Experts of a small language model.
Size: width 96, vocabulary 8192.
Experts: 32 experts in each of 12 layers, 1 pick a token.
Below are experts of layer 5 (counted from 0) of a mixture-of-experts language model. Rows are named router (the router's row for the expert), gate (a neuron's input weights, with its number), up (a neuron's input weights, with its number) and show model dimensions 0-95. Each number is 200 + 20 x the weight over its row's rms, rounded and kept within 0 to 999.
Before each expert's rows: a language model's description of what the expert responds to. This comes from a sample of Wikipedia text that the model never trained on.

# expert 31
It responds to: Individual digits inside years, coordinates, catalog numbers and table figures, such as 46°43′37″N, 2006, 40,000.
router,151,180,183,195,179,160,179,210,223,181,216,193,216,174,200,223,196,204,199,206,211,201,208,190,170,210,203,191,205,169,220,165,197,206,224,191,219,190,176,220,215,186,198,217,180,178,212,194,213,214,179,158,169,190,198,187,230,182,235,208,216,163,202,231,252,207,175,167,183,190,221,206,205,206,232,216,193,184,203,211,186,192,194,199,192,211,218,215,211,163,167,215,215,229,168,194
gate10,183,238,177,175,178,173,221,190,179,199,178,157,182,179,218,207,223,212,208,163,194,203,214,183,191,183,168,174,220,185,183,207,228,203,203,188,173,183,207,174,189,220,236,207,219,215,183,199,220,193,146,180,174,226,188,190,176,170,218,200,196,207,230,184,233,185,225,185,203,217,166,221,207,209,220,208,177,204,228,167,173,178,217,226,207,200,203,194,204,186,178,205,199,207,214,207
up10,247,171,194,188,199,183,224,173,219,226,201,185,158,185,207,223,171,184,181,202,201,186,187,209,225,201,220,183,222,235,213,200,160,196,184,207,204,223,185,181,210,189,201,202,186,234,177,225,207,174,179,199,164,215,166,226,198,197,213,207,211,178,218,224,199,233,215,203,221,212,202,164,172,183,208,179,198,214,204,200,200,210,201,214,217,156,194,193,190,212,202,200,174,254,210,235
gate11,206,178,203,208,220,201,160,213,204,203,228,203,194,184,182,184,213,205,192,196,222,188,202,207,192,200,168,216,190,201,203,206,181,200,199,184,178,248,181,223,178,221,152,172,199,184,237,185,209,192,216,228,184,199,175,163,198,182,199,190,201,181,197,205,228,181,166,212,227,190,208,212,203,165,224,171,164,196,202,221,187,208,226,230,216,159,187,198,213,213,205,252,196,232,169,214
up11,186,188,212,196,203,215,223,178,187,191,205,223,208,206,238,218,178,176,216,194,182,222,181,179,205,208,215,178,169,199,208,185,221,188,209,194,203,160,213,194,220,189,221,220,225,209,160,233,195,217,181,183,205,217,223,233,176,202,182,205,198,212,187,201,154,203,243,196,191,217,205,193,210,230,184,229,229,197,219,189,208,187,217,159,192,239,220,211,220,205,173,149,204,163,208,196
gate12,206,170,202,188,199,181,206,189,196,207,196,217,187,183,225,206,223,198,216,175,223,207,211,205,201,225,138,181,230,198,174,175,222,182,197,134,194,181,209,230,196,212,183,204,220,253,216,164,194,196,177,166,192,180,194,205,215,209,184,217,245,163,214,200,222,191,184,225,191,178,196,208,209,160,198,187,181,198,201,214,205,176,213,207,199,229,195,195,193,191,211,190,191,193,221,175
up12,250,177,176,203,177,206,209,210,238,172,186,224,177,187,210,167,194,183,188,241,232,209,204,181,167,174,223,211,206,186,195,197,220,209,168,201,183,159,197,220,189,187,191,231,183,187,188,173,214,212,189,190,171,215,226,222,204,198,227,207,213,157,178,203,196,213,219,184,191,208,204,181,245,251,187,206,232,200,206,201,176,223,191,192,209,185,209,203,188,193,194,191,190,208,226,190
gate13,187,210,169,238,222,178,217,206,200,194,195,234,180,164,218,168,168,206,186,209,221,162,176,175,200,228,173,181,200,211,198,203,201,199,190,217,206,175,213,177,182,219,185,224,222,194,213,228,207,222,200,194,248,212,225,188,208,217,211,166,216,205,246,197,225,177,202,203,206,220,196,190,185,149,179,171,192,203,201,184,222,168,195,211,201,173,218,176,194,201,197,214,177,190,208,231
up13,193,182,219,193,185,195,220,236,210,211,205,218,169,180,174,204,165,166,215,173,219,188,189,181,219,163,178,169,178,175,210,168,184,204,217,200,195,174,171,197,207,235,211,207,191,165,215,197,208,196,215,204,258,227,220,173,229,188,216,212,212,175,229,190,184,204,200,185,186,181,211,253,173,231,201,175,191,210,191,201,183,210,211,233,200,204,206,190,196,199,187,193,204,184,199,230
gate14,210,160,208,193,248,177,181,210,226,219,176,189,191,218,219,209,218,178,208,207,255,194,218,203,215,198,180,192,203,225,225,203,194,205,185,206,182,177,156,183,209,212,190,213,181,181,210,218,185,183,200,212,203,196,195,177,218,202,214,211,245,238,195,200,184,188,214,221,203,198,195,213,200,171,170,215,167,183,216,223,220,230,182,192,155,186,187,177,205,170,210,183,214,187,164,232
up14,191,232,216,191,159,225,202,205,189,188,216,186,194,212,176,189,188,197,226,196,170,196,180,190,186,205,221,200,176,173,195,193,222,186,208,204,213,254,242,208,202,190,201,200,237,218,166,201,213,207,195,220,186,224,209,229,199,190,177,209,206,175,211,204,224,203,169,218,201,182,223,191,192,222,224,179,213,219,191,193,206,212,235,193,246,231,206,238,224,221,197,198,180,242,243,184
gate15,196,210,234,216,188,185,198,175,213,179,192,261,210,174,186,230,185,198,212,202,202,220,206,182,188,186,209,192,205,211,204,198,179,233,186,229,215,204,204,213,214,186,175,214,187,186,237,161,241,235,181,217,169,192,216,196,213,193,184,249,221,214,223,192,218,163,190,201,189,189,214,193,172,186,157,215,198,201,216,194,215,175,173,201,203,188,224,167,184,173,225,205,219,199,179,205
up15,198,187,203,177,185,198,199,185,200,234,202,173,204,164,202,209,199,182,192,188,209,184,180,206,192,221,207,202,170,220,166,202,230,195,185,155,184,210,208,197,215,168,211,184,220,210,188,199,163,154,180,202,207,187,193,175,217,212,202,213,229,182,195,273,164,193,199,210,219,197,201,176,221,198,216,188,201,210,224,230,217,225,196,248,199,207,178,223,188,233,187,191,212,172,202,179
gate16,177,179,192,226,176,192,214,214,230,196,236,206,148,177,208,197,180,170,203,190,210,228,222,175,222,200,192,183,227,188,174,217,161,192,182,206,207,185,189,207,186,197,183,185,191,177,225,175,217,211,180,164,184,175,214,194,196,221,217,190,254,150,191,214,198,173,220,189,221,187,198,198,203,211,219,207,197,217,188,189,200,158,200,188,230,203,220,221,217,176,206,182,196,162,199,198
up16,215,210,234,206,215,180,185,178,176,218,173,185,226,229,188,188,222,211,196,213,202,161,193,217,189,211,217,211,168,208,242,213,217,183,198,185,203,218,234,182,231,196,233,189,197,212,200,253,170,160,202,258,199,191,178,203,212,165,190,206,169,234,210,195,196,217,186,245,187,197,200,207,209,211,187,205,196,189,193,203,180,232,208,222,168,209,184,211,194,201,193,211,195,223,193,208
gate17,167,221,187,209,210,209,178,188,201,199,191,196,225,189,226,189,193,218,198,223,186,206,187,187,200,219,213,193,223,186,204,230,191,218,221,206,201,197,185,177,194,194,176,197,194,215,188,221,218,206,212,197,168,205,178,150,215,212,209,183,196,205,183,205,226,216,217,165,169,162,203,204,214,209,253,197,204,162,200,215,231,177,198,229,184,229,212,227,163,218,150,208,192,233,246,217
up17,233,185,180,177,203,178,236,222,208,219,187,183,209,233,141,220,224,194,203,167,187,190,205,180,185,165,181,187,172,193,225,175,212,185,174,185,197,185,216,206,227,174,202,208,188,201,171,183,203,189,194,241,207,208,210,226,170,205,205,188,201,213,188,176,172,222,208,247,192,193,203,183,209,179,207,225,190,208,204,226,204,178,199,192,238,180,170,180,224,207,188,202,237,198,187,204
gate18,175,162,214,202,211,182,200,208,190,210,214,204,211,213,208,218,201,181,197,199,216,234,205,225,219,226,246,196,196,206,193,221,191,209,183,197,197,244,224,193,224,184,223,180,189,199,203,215,223,153,173,188,196,224,164,204,206,171,176,205,196,213,253,221,184,198,200,166,231,213,228,198,173,207,178,207,202,249,184,194,186,175,189,185,195,196,219,182,198,186,228,223,183,195,196,242
up18,168,193,222,208,180,171,224,206,175,206,211,210,215,185,196,229,211,194,229,202,207,226,217,219,219,220,225,218,182,216,174,211,191,180,191,190,194,224,193,171,215,185,231,171,188,204,201,223,233,176,158,186,177,234,177,211,200,191,190,176,178,216,230,212,194,219,183,164,220,193,208,200,188,215,174,194,211,222,181,177,200,178,181,173,192,190,241,166,192,196,219,235,180,205,188,242
gate19,190,184,164,206,212,169,203,214,203,217,188,234,178,183,193,214,200,206,225,168,197,182,189,201,210,204,168,202,157,167,223,185,228,191,166,212,198,216,196,222,237,196,198,172,192,206,222,181,222,220,222,196,205,167,199,213,192,175,184,178,216,207,159,220,174,192,202,164,198,224,207,197,208,215,196,148,187,225,209,210,198,175,196,212,233,193,194,190,245,202,172,229,210,208,203,177
up19,191,198,156,188,193,231,204,189,205,228,208,222,211,181,213,184,207,220,236,194,184,188,206,215,226,245,192,139,196,200,213,195,201,215,233,202,192,196,202,203,256,207,216,170,181,228,198,187,175,228,175,190,184,218,182,213,220,182,182,198,235,188,176,216,188,210,189,199,243,220,198,188,216,214,229,208,170,223,189,209,205,190,186,205,190,213,167,224,217,173,214,225,208,208,184,201
gate20,167,214,209,204,172,215,172,213,226,187,202,205,189,222,231,198,222,165,200,171,244,202,214,186,198,176,189,209,199,228,191,188,196,165,180,217,229,208,191,163,209,196,196,214,176,205,170,181,194,229,206,203,208,205,229,210,238,221,243,228,187,169,180,165,210,183,179,199,202,182,163,195,228,245,185,210,190,195,209,211,197,203,207,181,165,197,218,192,180,196,166,194,219,194,191,207
up20,205,198,209,197,193,191,212,182,165,230,215,210,182,216,214,204,163,199,203,213,201,182,167,237,180,211,204,203,231,203,205,202,209,226,197,201,165,217,218,217,176,200,199,180,202,205,179,208,201,196,196,226,212,221,260,192,203,177,196,210,188,210,183,221,192,211,152,191,189,188,219,216,212,184,242,184,200,233,206,157,223,172,224,188,230,169,231,232,208,216,214,230,211,219,180,176

# expert 9
It responds to: Digits inside numbers, mostly the leading 1, 9 or 8 of years such as 1911, 1886, 1926, plus scores in tables.
router,174,196,194,210,201,196,221,218,218,222,210,185,179,187,191,193,192,194,177,210,218,223,197,201,185,237,202,185,182,210,218,163,178,225,193,200,235,196,209,202,182,157,220,185,193,161,214,199,201,172,184,165,203,204,245,194,245,180,198,184,193,194,247,214,217,225,157,177,188,199,208,201,230,195,199,213,202,233,195,223,194,210,176,186,190,176,231,196,214,190,168,225,215,222,238,204
gate5,169,179,202,180,251,224,222,172,205,191,198,197,228,167,211,189,169,210,204,240,201,227,236,203,187,230,199,171,196,160,186,199,213,213,200,169,191,199,189,209,186,224,210,203,198,228,215,181,230,201,220,174,202,211,198,185,215,198,217,203,185,201,215,243,188,210,230,216,185,185,195,212,223,174,194,194,185,196,196,225,179,216,230,205,198,212,226,196,184,222,230,239,217,170,228,225
up5,219,187,237,235,167,199,157,187,236,199,215,222,200,242,189,209,215,175,183,191,216,229,188,208,202,193,203,207,201,210,195,217,229,235,207,222,196,216,193,169,209,180,202,187,184,194,200,221,168,197,164,214,214,165,187,181,194,194,194,169,197,203,176,188,180,200,213,226,211,218,186,216,209,226,201,193,179,205,191,170,206,229,170,170,181,178,165,180,226,203,178,183,181,218,182,159
gate6,225,200,238,206,184,180,221,223,211,182,137,200,210,199,217,179,177,196,227,185,180,218,203,219,194,211,181,226,212,175,209,215,201,182,207,195,206,228,207,219,191,174,182,203,175,163,201,177,204,208,185,224,192,210,183,211,222,137,197,179,190,207,216,167,185,159,187,197,190,199,225,159,158,196,186,204,189,220,231,186,208,196,187,187,238,218,187,201,182,209,194,188,194,216,196,199
up6,166,191,224,220,183,234,227,222,180,187,225,222,200,198,188,195,173,217,211,234,226,211,199,203,220,219,231,171,210,206,182,186,196,183,177,219,268,201,214,190,203,182,194,246,214,195,209,168,208,234,195,179,161,189,195,171,198,197,185,234,211,244,201,170,224,207,184,214,206,197,212,204,206,179,181,203,198,200,193,163,208,198,215,188,215,195,233,216,205,199,196,200,174,213,207,220
gate7,214,223,181,191,179,204,176,208,183,238,227,218,237,212,179,191,184,198,173,224,239,183,173,181,241,250,188,171,192,198,196,215,206,178,250,186,184,190,181,201,215,233,213,204,182,190,184,207,185,207,171,187,174,213,176,172,177,214,199,190,190,186,171,248,176,199,199,193,206,200,201,210,188,192,194,175,180,227,197,204,174,225,206,220,198,206,199,185,184,182,234,216,218,196,215,202
up7,214,210,198,203,184,209,202,193,198,246,209,194,238,222,172,177,220,175,208,198,191,204,181,202,229,218,200,220,201,199,205,237,227,189,165,189,237,187,232,204,188,159,233,193,206,171,188,192,199,213,179,189,187,197,195,176,152,195,201,196,162,184,209,200,180,206,210,166,174,218,158,206,197,195,214,190,204,226,185,242,192,177,185,220,198,170,192,222,170,195,227,177,208,203,200,172
gate8,209,200,223,196,204,239,167,208,162,165,165,174,205,209,217,204,198,182,199,230,211,188,225,210,241,199,205,204,218,229,197,164,182,182,201,162,185,163,207,206,215,203,192,189,202,191,233,204,201,194,245,207,204,209,193,177,178,174,161,190,230,201,236,182,184,236,211,184,194,171,220,214,198,215,180,184,185,204,205,172,191,207,184,192,194,224,231,191,168,218,205,199,213,227,223,210
up8,199,198,166,178,212,159,245,214,208,211,209,170,214,198,196,212,203,203,190,206,205,204,150,211,182,217,197,191,182,191,214,221,188,205,195,194,210,194,176,202,227,198,186,196,181,194,206,175,195,167,170,173,185,193,180,202,214,187,215,186,177,212,184,181,185,210,157,218,237,178,213,205,192,144,219,216,207,196,206,216,221,209,202,237,240,186,164,206,230,172,198,200,206,152,219,199
gate9,214,226,212,216,203,209,221,194,234,224,194,143,203,211,155,195,209,173,192,196,172,188,208,162,228,179,206,187,244,184,195,221,186,200,221,174,191,193,247,210,218,196,210,217,222,148,191,213,184,208,213,183,219,217,210,185,167,172,216,215,216,209,157,200,189,175,197,212,225,211,228,211,211,223,204,193,187,200,190,187,187,190,195,226,221,202,213,215,226,211,186,194,192,226,186,216
up9,204,203,184,186,213,227,185,166,209,159,187,254,205,218,211,203,218,224,206,186,228,213,200,207,196,204,221,219,202,176,233,189,210,208,141,229,222,198,155,199,199,214,178,189,177,246,203,206,209,222,200,160,175,163,203,209,215,237,208,192,194,192,213,199,198,192,182,196,197,198,182,200,217,196,186,188,218,181,216,160,207,204,223,187,186,210,179,169,178,200,216,220,208,177,206,171
gate10,217,185,180,168,185,180,208,204,227,216,212,199,209,207,212,195,195,198,206,185,217,166,181,184,197,204,153,207,193,215,202,180,209,216,204,172,155,176,198,213,196,162,197,213,197,154,183,141,190,214,177,227,220,168,179,194,168,167,218,212,229,222,195,220,173,174,192,163,222,187,189,241,192,193,217,202,208,209,188,209,195,210,199,184,217,189,196,209,184,227,205,205,219,227,227,195
up10,207,194,177,201,211,239,198,181,155,211,208,186,215,196,162,189,192,206,156,218,202,192,240,186,174,215,236,197,204,178,204,228,177,207,227,230,225,206,215,182,212,211,185,230,172,201,174,215,205,186,193,204,191,205,192,220,196,214,197,221,183,214,238,205,211,244,200,247,169,220,194,194,214,187,194,201,205,189,167,216,171,223,176,229,211,189,198,197,180,214,203,235,219,180,193,222
gate11,182,178,209,149,182,198,193,214,220,225,191,177,208,167,182,189,211,191,188,219,189,239,198,223,217,243,190,173,182,175,200,216,249,225,201,170,227,209,187,224,159,177,202,184,173,212,226,209,199,201,173,212,190,180,207,212,212,196,200,184,206,226,178,218,209,197,172,177,214,160,202,233,200,200,209,206,224,204,206,200,179,196,216,189,198,179,200,205,183,171,200,216,184,196,231,245
up11,202,228,206,233,198,204,207,170,192,182,221,196,190,213,189,209,201,220,213,183,189,165,207,201,163,168,208,220,210,203,182,204,157,183,200,214,203,219,186,163,212,241,216,176,201,185,193,194,184,194,233,179,234,205,178,196,172,201,195,213,207,182,228,185,197,209,224,241,188,234,210,162,216,205,227,212,140,207,192,193,216,199,206,205,187,213,236,188,204,229,202,193,227,209,196,162
gate12,201,209,198,229,228,196,227,211,167,192,207,192,205,212,230,172,195,205,173,176,203,204,200,164,209,187,210,201,229,199,182,176,197,213,180,233,205,265,190,190,168,208,200,208,173,188,169,226,205,208,190,188,232,188,140,220,198,207,218,175,227,199,240,177,179,228,211,196,211,207,207,193,183,208,225,195,183,173,217,213,177,199,183,191,208,175,190,191,213,195,214,187,223,196,233,172
up12,193,192,223,165,178,230,210,180,191,212,220,209,224,146,195,178,217,189,193,200,239,168,200,208,173,214,213,213,200,199,240,216,231,200,165,216,201,202,187,195,185,178,204,188,220,207,220,180,216,217,193,212,205,179,213,221,200,250,193,226,202,191,217,241,214,257,182,193,212,205,212,226,190,203,173,206,205,219,195,189,163,217,196,202,182,214,190,195,211,159,221,214,200,198,190,224
gate13,186,214,192,191,174,225,222,190,193,228,208,206,216,210,202,217,170,183,218,244,200,184,174,209,183,225,191,219,177,212,192,220,181,161,214,214,222,231,245,203,211,207,172,215,198,208,196,230,185,185,186,210,206,236,204,200,182,221,220,210,220,200,227,190,209,202,189,194,218,208,229,211,214,212,205,177,202,225,187,195,157,244,183,232,207,209,231,186,186,209,152,206,237,217,225,184
up13,226,209,202,222,189,196,211,239,175,206,224,205,166,225,200,197,226,189,190,180,185,214,183,209,183,218,205,187,199,189,182,207,193,191,207,204,187,233,224,229,166,182,184,161,207,197,194,179,171,225,203,211,225,196,207,196,194,213,181,161,218,208,184,238,169,191,166,183,170,205,185,205,153,216,204,173,184,258,204,224,201,187,216,180,203,172,193,193,183,200,209,214,223,209,185,161
gate14,245,182,215,214,184,184,179,217,238,216,206,195,209,177,215,183,209,221,164,216,199,204,189,220,179,154,164,200,186,206,241,190,209,223,162,196,173,171,220,251,209,185,236,176,190,185,165,168,193,202,180,181,198,210,198,208,198,181,217,200,201,207,219,190,200,190,195,194,211,192,182,195,229,199,159,205,199,194,182,196,197,214,201,197,224,174,191,229,189,242,201,204,186,203,168,220
up14,235,208,184,174,208,175,174,187,220,241,174,186,200,188,190,225,213,206,189,228,183,210,196,214,182,192,195,204,207,202,222,199,250,225,171,213,196,176,217,216,196,182,223,227,202,185,186,230,200,199,159,191,232,205,221,205,176,185,239,212,182,188,193,199,231,185,209,222,199,181,173,181,225,194,195,228,195,180,178,235,177,195,212,226,236,161,182,213,224,216,199,210,181,190,199,230
gate15,212,201,167,214,192,156,211,181,196,195,226,219,162,199,234,185,157,238,181,187,187,200,174,203,182,213,229,183,184,213,180,193,224,213,193,192,177,235,210,216,192,216,205,183,206,183,226,182,205,202,204,215,200,209,234,177,224,189,181,167,205,220,194,237,205,168,187,217,189,156,225,200,192,210,196,173,196,166,193,245,187,184,219,221,215,220,201,217,193,201,227,197,225,194,183,211
up15,171,264,173,178,212,183,212,168,196,198,198,197,210,216,201,209,197,213,196,197,179,174,203,216,203,164,186,175,211,218,191,206,166,181,203,171,184,227,208,165,209,184,197,184,178,164,238,204,219,192,194,169,165,194,176,184,224,189,211,197,201,215,195,207,206,206,190,185,215,173,249,189,195,185,192,228,212,167,192,238,188,209,198,187,243,218,187,207,176,182,230,192,187,191,206,211

# expert 15
It responds to: Pipe characters that start table rows and cells in wiki tables, plus first cell values, headers and table words like Total, Pld.
router,199,164,207,200,166,194,182,183,204,203,226,216,192,218,223,196,216,191,191,217,228,221,221,182,207,206,194,180,194,198,194,206,205,217,174,223,216,183,166,235,212,217,221,186,182,194,196,210,198,157,197,198,183,228,195,235,186,175,184,190,186,216,176,216,202,240,189,196,185,237,218,157,237,185,223,189,233,194,224,207,193,193,215,223,223,176,222,220,173,170,211,244,194,224,204,172
gate5,171,191,206,197,177,196,152,236,210,209,197,223,169,190,211,195,214,216,197,168,192,223,221,172,194,231,184,215,218,195,222,196,196,188,242,194,204,212,233,181,193,202,197,222,194,214,239,200,183,170,220,200,221,214,175,227,209,174,205,197,201,179,186,221,175,199,220,169,187,202,232,155,186,212,217,182,174,176,187,179,217,211,236,188,168,183,182,241,196,191,211,207,193,174,185,185
up5,206,204,229,215,210,204,178,224,196,224,186,184,178,209,219,220,189,184,231,200,236,179,195,179,214,199,197,194,240,247,216,216,194,202,159,207,232,209,199,195,192,237,140,192,222,204,222,192,207,189,185,208,202,187,180,184,218,184,196,229,207,180,199,205,201,170,193,193,153,231,199,163,199,230,183,219,204,207,226,173,200,214,188,206,199,177,206,189,226,185,224,215,177,206,179,168
gate6,192,217,208,166,181,217,231,201,154,226,211,183,182,200,256,180,209,210,216,189,209,197,194,220,198,184,185,231,221,198,230,186,216,211,190,205,216,201,179,234,192,181,225,178,233,187,232,179,164,175,250,185,183,182,201,235,189,185,172,188,200,203,208,208,159,216,186,210,242,230,197,180,218,184,184,196,182,181,184,176,194,178,201,222,202,203,204,218,202,205,217,201,197,212,197,194
up6,213,202,217,188,197,185,226,209,186,230,194,179,221,209,208,244,185,202,203,202,149,178,189,170,182,173,182,201,191,188,217,202,205,211,193,190,233,177,187,193,187,193,189,243,204,237,194,182,181,214,185,208,197,189,183,200,234,175,179,203,168,197,223,168,196,192,190,213,144,169,231,198,197,225,199,195,183,163,209,188,194,193,205,177,234,212,161,208,187,212,223,194,176,213,178,177
gate7,162,186,231,201,211,206,164,198,206,215,239,221,213,200,182,204,197,215,221,214,173,207,189,203,187,220,181,220,204,184,193,195,209,196,201,193,201,153,144,230,207,211,259,227,201,230,200,223,177,201,227,229,168,182,199,183,194,195,214,240,199,214,230,209,216,219,201,225,181,211,231,226,186,193,210,200,218,197,218,165,224,176,224,186,204,221,210,210,213,183,203,193,202,202,186,176
up7,174,196,199,217,204,229,180,188,196,223,232,222,232,211,172,202,190,180,206,201,199,216,232,178,176,191,174,215,182,205,193,175,213,156,205,190,226,197,187,220,199,234,261,209,216,237,200,172,213,187,205,240,168,217,187,164,210,172,180,181,205,186,203,212,215,188,210,198,173,202,227,216,163,174,230,193,187,164,202,190,215,189,212,193,204,209,201,220,200,185,204,189,231,204,196,180
gate8,206,195,157,198,184,178,197,180,184,222,225,213,199,206,200,241,173,211,192,185,199,196,201,219,206,226,187,181,203,194,208,259,215,203,182,166,154,225,197,186,172,228,214,185,182,207,172,208,204,199,204,198,178,196,203,222,215,210,203,199,228,230,235,194,220,185,202,213,174,157,201,218,215,186,174,247,186,192,187,230,233,199,184,222,195,212,187,178,183,195,223,237,214,214,202,197
up8,178,163,201,188,179,173,170,197,167,218,236,228,208,192,202,158,205,201,206,192,200,186,197,249,219,235,204,218,237,218,211,199,207,172,210,201,173,208,223,180,195,203,187,201,189,170,197,195,176,220,184,210,213,165,184,220,189,200,195,192,216,211,259,199,205,229,205,173,226,222,177,224,193,192,221,191,196,212,221,226,206,170,188,171,215,171,213,207,185,211,189,170,199,193,219,185
gate9,241,217,224,201,197,218,164,187,212,214,218,194,197,175,192,214,225,196,201,216,216,221,193,182,211,201,225,215,207,199,182,173,227,190,206,217,198,172,199,178,188,209,228,152,223,177,233,205,175,172,199,189,188,186,176,206,243,231,205,166,196,186,225,197,231,193,210,198,199,217,207,201,206,174,215,202,193,203,222,237,199,188,176,220,239,186,214,228,207,253,201,207,226,192,162,202
up9,233,202,213,164,226,142,210,193,230,195,214,207,196,211,180,206,211,201,183,204,196,250,207,188,220,234,217,235,192,207,223,210,230,194,192,237,199,217,194,159,208,200,216,189,191,200,224,198,192,184,210,184,195,190,187,210,195,201,188,167,217,143,199,229,189,201,197,179,216,212,214,205,194,184,209,179,233,190,224,217,214,148,204,200,232,189,187,194,202,230,172,219,205,194,189,214
gate10,162,202,200,192,160,217,217,207,186,217,228,202,214,198,215,207,186,191,192,194,224,202,175,167,149,188,184,189,225,222,187,237,221,186,242,193,218,205,177,200,222,219,215,191,199,136,196,207,168,192,228,191,226,188,178,182,181,194,197,180,216,163,169,217,202,198,173,195,191,187,209,192,231,202,190,211,210,191,158,213,200,201,205,226,208,181,202,219,184,211,225,188,188,222,174,216
up10,180,186,205,230,160,196,222,221,210,183,197,203,193,192,221,179,229,220,204,198,231,190,202,218,201,217,208,192,221,157,189,217,206,197,180,212,199,236,184,178,234,237,205,193,213,203,221,196,194,191,210,189,234,166,216,169,182,209,201,244,210,173,205,232,219,218,202,183,208,191,198,193,196,250,195,208,221,199,163,185,196,192,184,199,154,196,186,214,209,165,219,181,199,224,193,159
gate11,205,201,214,184,175,207,197,206,214,203,222,194,197,167,235,173,214,219,212,230,215,203,180,211,203,202,197,220,229,213,207,194,168,223,222,199,199,215,225,230,195,184,244,148,189,183,211,194,203,188,182,164,194,212,196,218,192,187,220,180,182,178,165,230,160,229,212,235,220,234,183,188,198,215,170,212,188,245,201,199,198,194,213,213,190,202,239,189,192,173,215,190,231,204,214,186
up11,192,204,230,201,201,225,197,217,166,235,213,193,181,224,219,158,200,197,216,210,216,189,193,211,199,198,168,198,237,211,182,227,195,199,181,233,222,234,232,209,160,167,208,187,228,213,175,219,227,236,233,211,223,205,203,202,224,222,200,222,214,195,214,194,178,216,195,196,202,220,184,221,192,188,204,184,189,203,213,180,180,208,224,229,223,217,204,213,204,162,234,213,224,156,189,214
gate12,180,177,191,182,195,203,180,206,239,198,213,196,201,204,180,209,211,183,193,161,227,193,231,208,222,210,192,153,189,216,254,193,232,173,206,229,212,154,219,196,171,196,195,177,202,190,203,195,224,204,194,201,191,215,200,187,201,161,196,202,234,145,220,222,209,186,215,222,174,186,193,200,176,192,211,219,233,215,205,203,171,200,211,200,193,189,195,233,196,202,219,226,170,225,175,208
up12,198,212,183,171,215,202,226,200,175,187,183,208,217,212,186,221,192,214,228,207,161,206,179,183,192,206,216,242,183,189,192,189,193,228,203,188,222,178,178,224,202,219,178,238,190,207,199,250,210,198,176,236,189,196,181,176,193,206,206,173,167,218,182,180,195,189,185,186,193,214,194,226,224,222,198,178,188,175,232,190,218,197,176,203,207,208,185,135,208,202,186,201,237,194,240,206
gate13,218,218,188,175,202,205,222,204,215,216,192,233,233,208,183,220,202,196,200,195,215,188,235,180,186,196,213,220,180,228,171,212,202,206,185,225,224,165,187,224,219,196,209,258,219,217,235,177,197,217,155,215,202,194,192,179,255,179,190,194,244,201,209,203,208,205,196,189,207,146,218,176,190,198,216,193,227,213,202,178,218,195,201,203,213,218,198,211,167,184,177,200,196,186,180,186
up13,211,181,228,215,192,175,202,190,200,202,240,192,226,213,182,210,240,192,208,196,226,183,233,216,176,156,198,212,182,208,191,191,216,190,163,227,206,195,217,228,228,188,213,202,191,207,191,172,187,192,190,213,230,182,218,216,239,194,203,189,186,199,235,197,234,214,201,187,229,200,211,199,195,209,154,225,219,199,229,164,198,162,207,188,211,215,198,194,202,150,195,241,193,191,204,225
gate14,187,177,203,209,198,192,159,214,184,198,204,239,177,193,209,208,171,177,207,202,170,183,194,219,211,207,210,211,201,226,216,199,237,180,192,200,228,149,202,175,191,190,230,238,206,166,238,220,197,232,213,182,211,218,174,221,162,189,204,184,212,206,233,214,192,195,227,196,203,211,212,211,209,199,220,207,179,224,177,213,190,202,219,189,184,199,235,162,218,185,196,214,223,237,205,161
up14,181,215,243,171,214,207,202,197,224,191,215,178,207,229,191,203,204,224,163,218,190,222,192,180,181,180,198,177,182,181,185,196,216,205,209,230,197,197,191,213,192,211,178,182,206,231,162,166,229,145,179,207,164,188,225,216,243,205,206,210,188,198,178,220,226,204,214,184,189,202,225,216,192,191,201,197,210,215,227,226,208,191,198,235,197,232,198,202,170,234,213,193,186,175,167,224
gate15,211,195,201,161,180,199,177,229,203,178,204,218,183,208,204,170,212,187,224,195,197,178,204,201,201,189,216,180,201,205,189,186,229,231,232,214,249,199,184,223,197,221,235,193,187,201,213,203,193,169,216,203,200,210,188,235,227,189,218,181,226,174,197,212,205,231,161,196,222,150,186,199,185,174,179,195,224,169,235,192,195,189,201,237,219,214,186,196,183,181,232,217,200,170,168,184
up15,203,181,180,168,175,192,224,232,207,190,184,191,209,212,194,217,212,157,184,222,200,192,215,197,202,196,210,203,189,204,206,204,177,223,204,182,163,246,175,201,223,228,183,222,216,229,209,163,193,193,222,199,188,194,191,230,256,166,193,184,216,186,183,197,182,199,218,195,166,178,196,186,190,212,207,183,191,229,225,203,210,203,246,201,230,202,159,198,220,220,189,178,234,174,209,203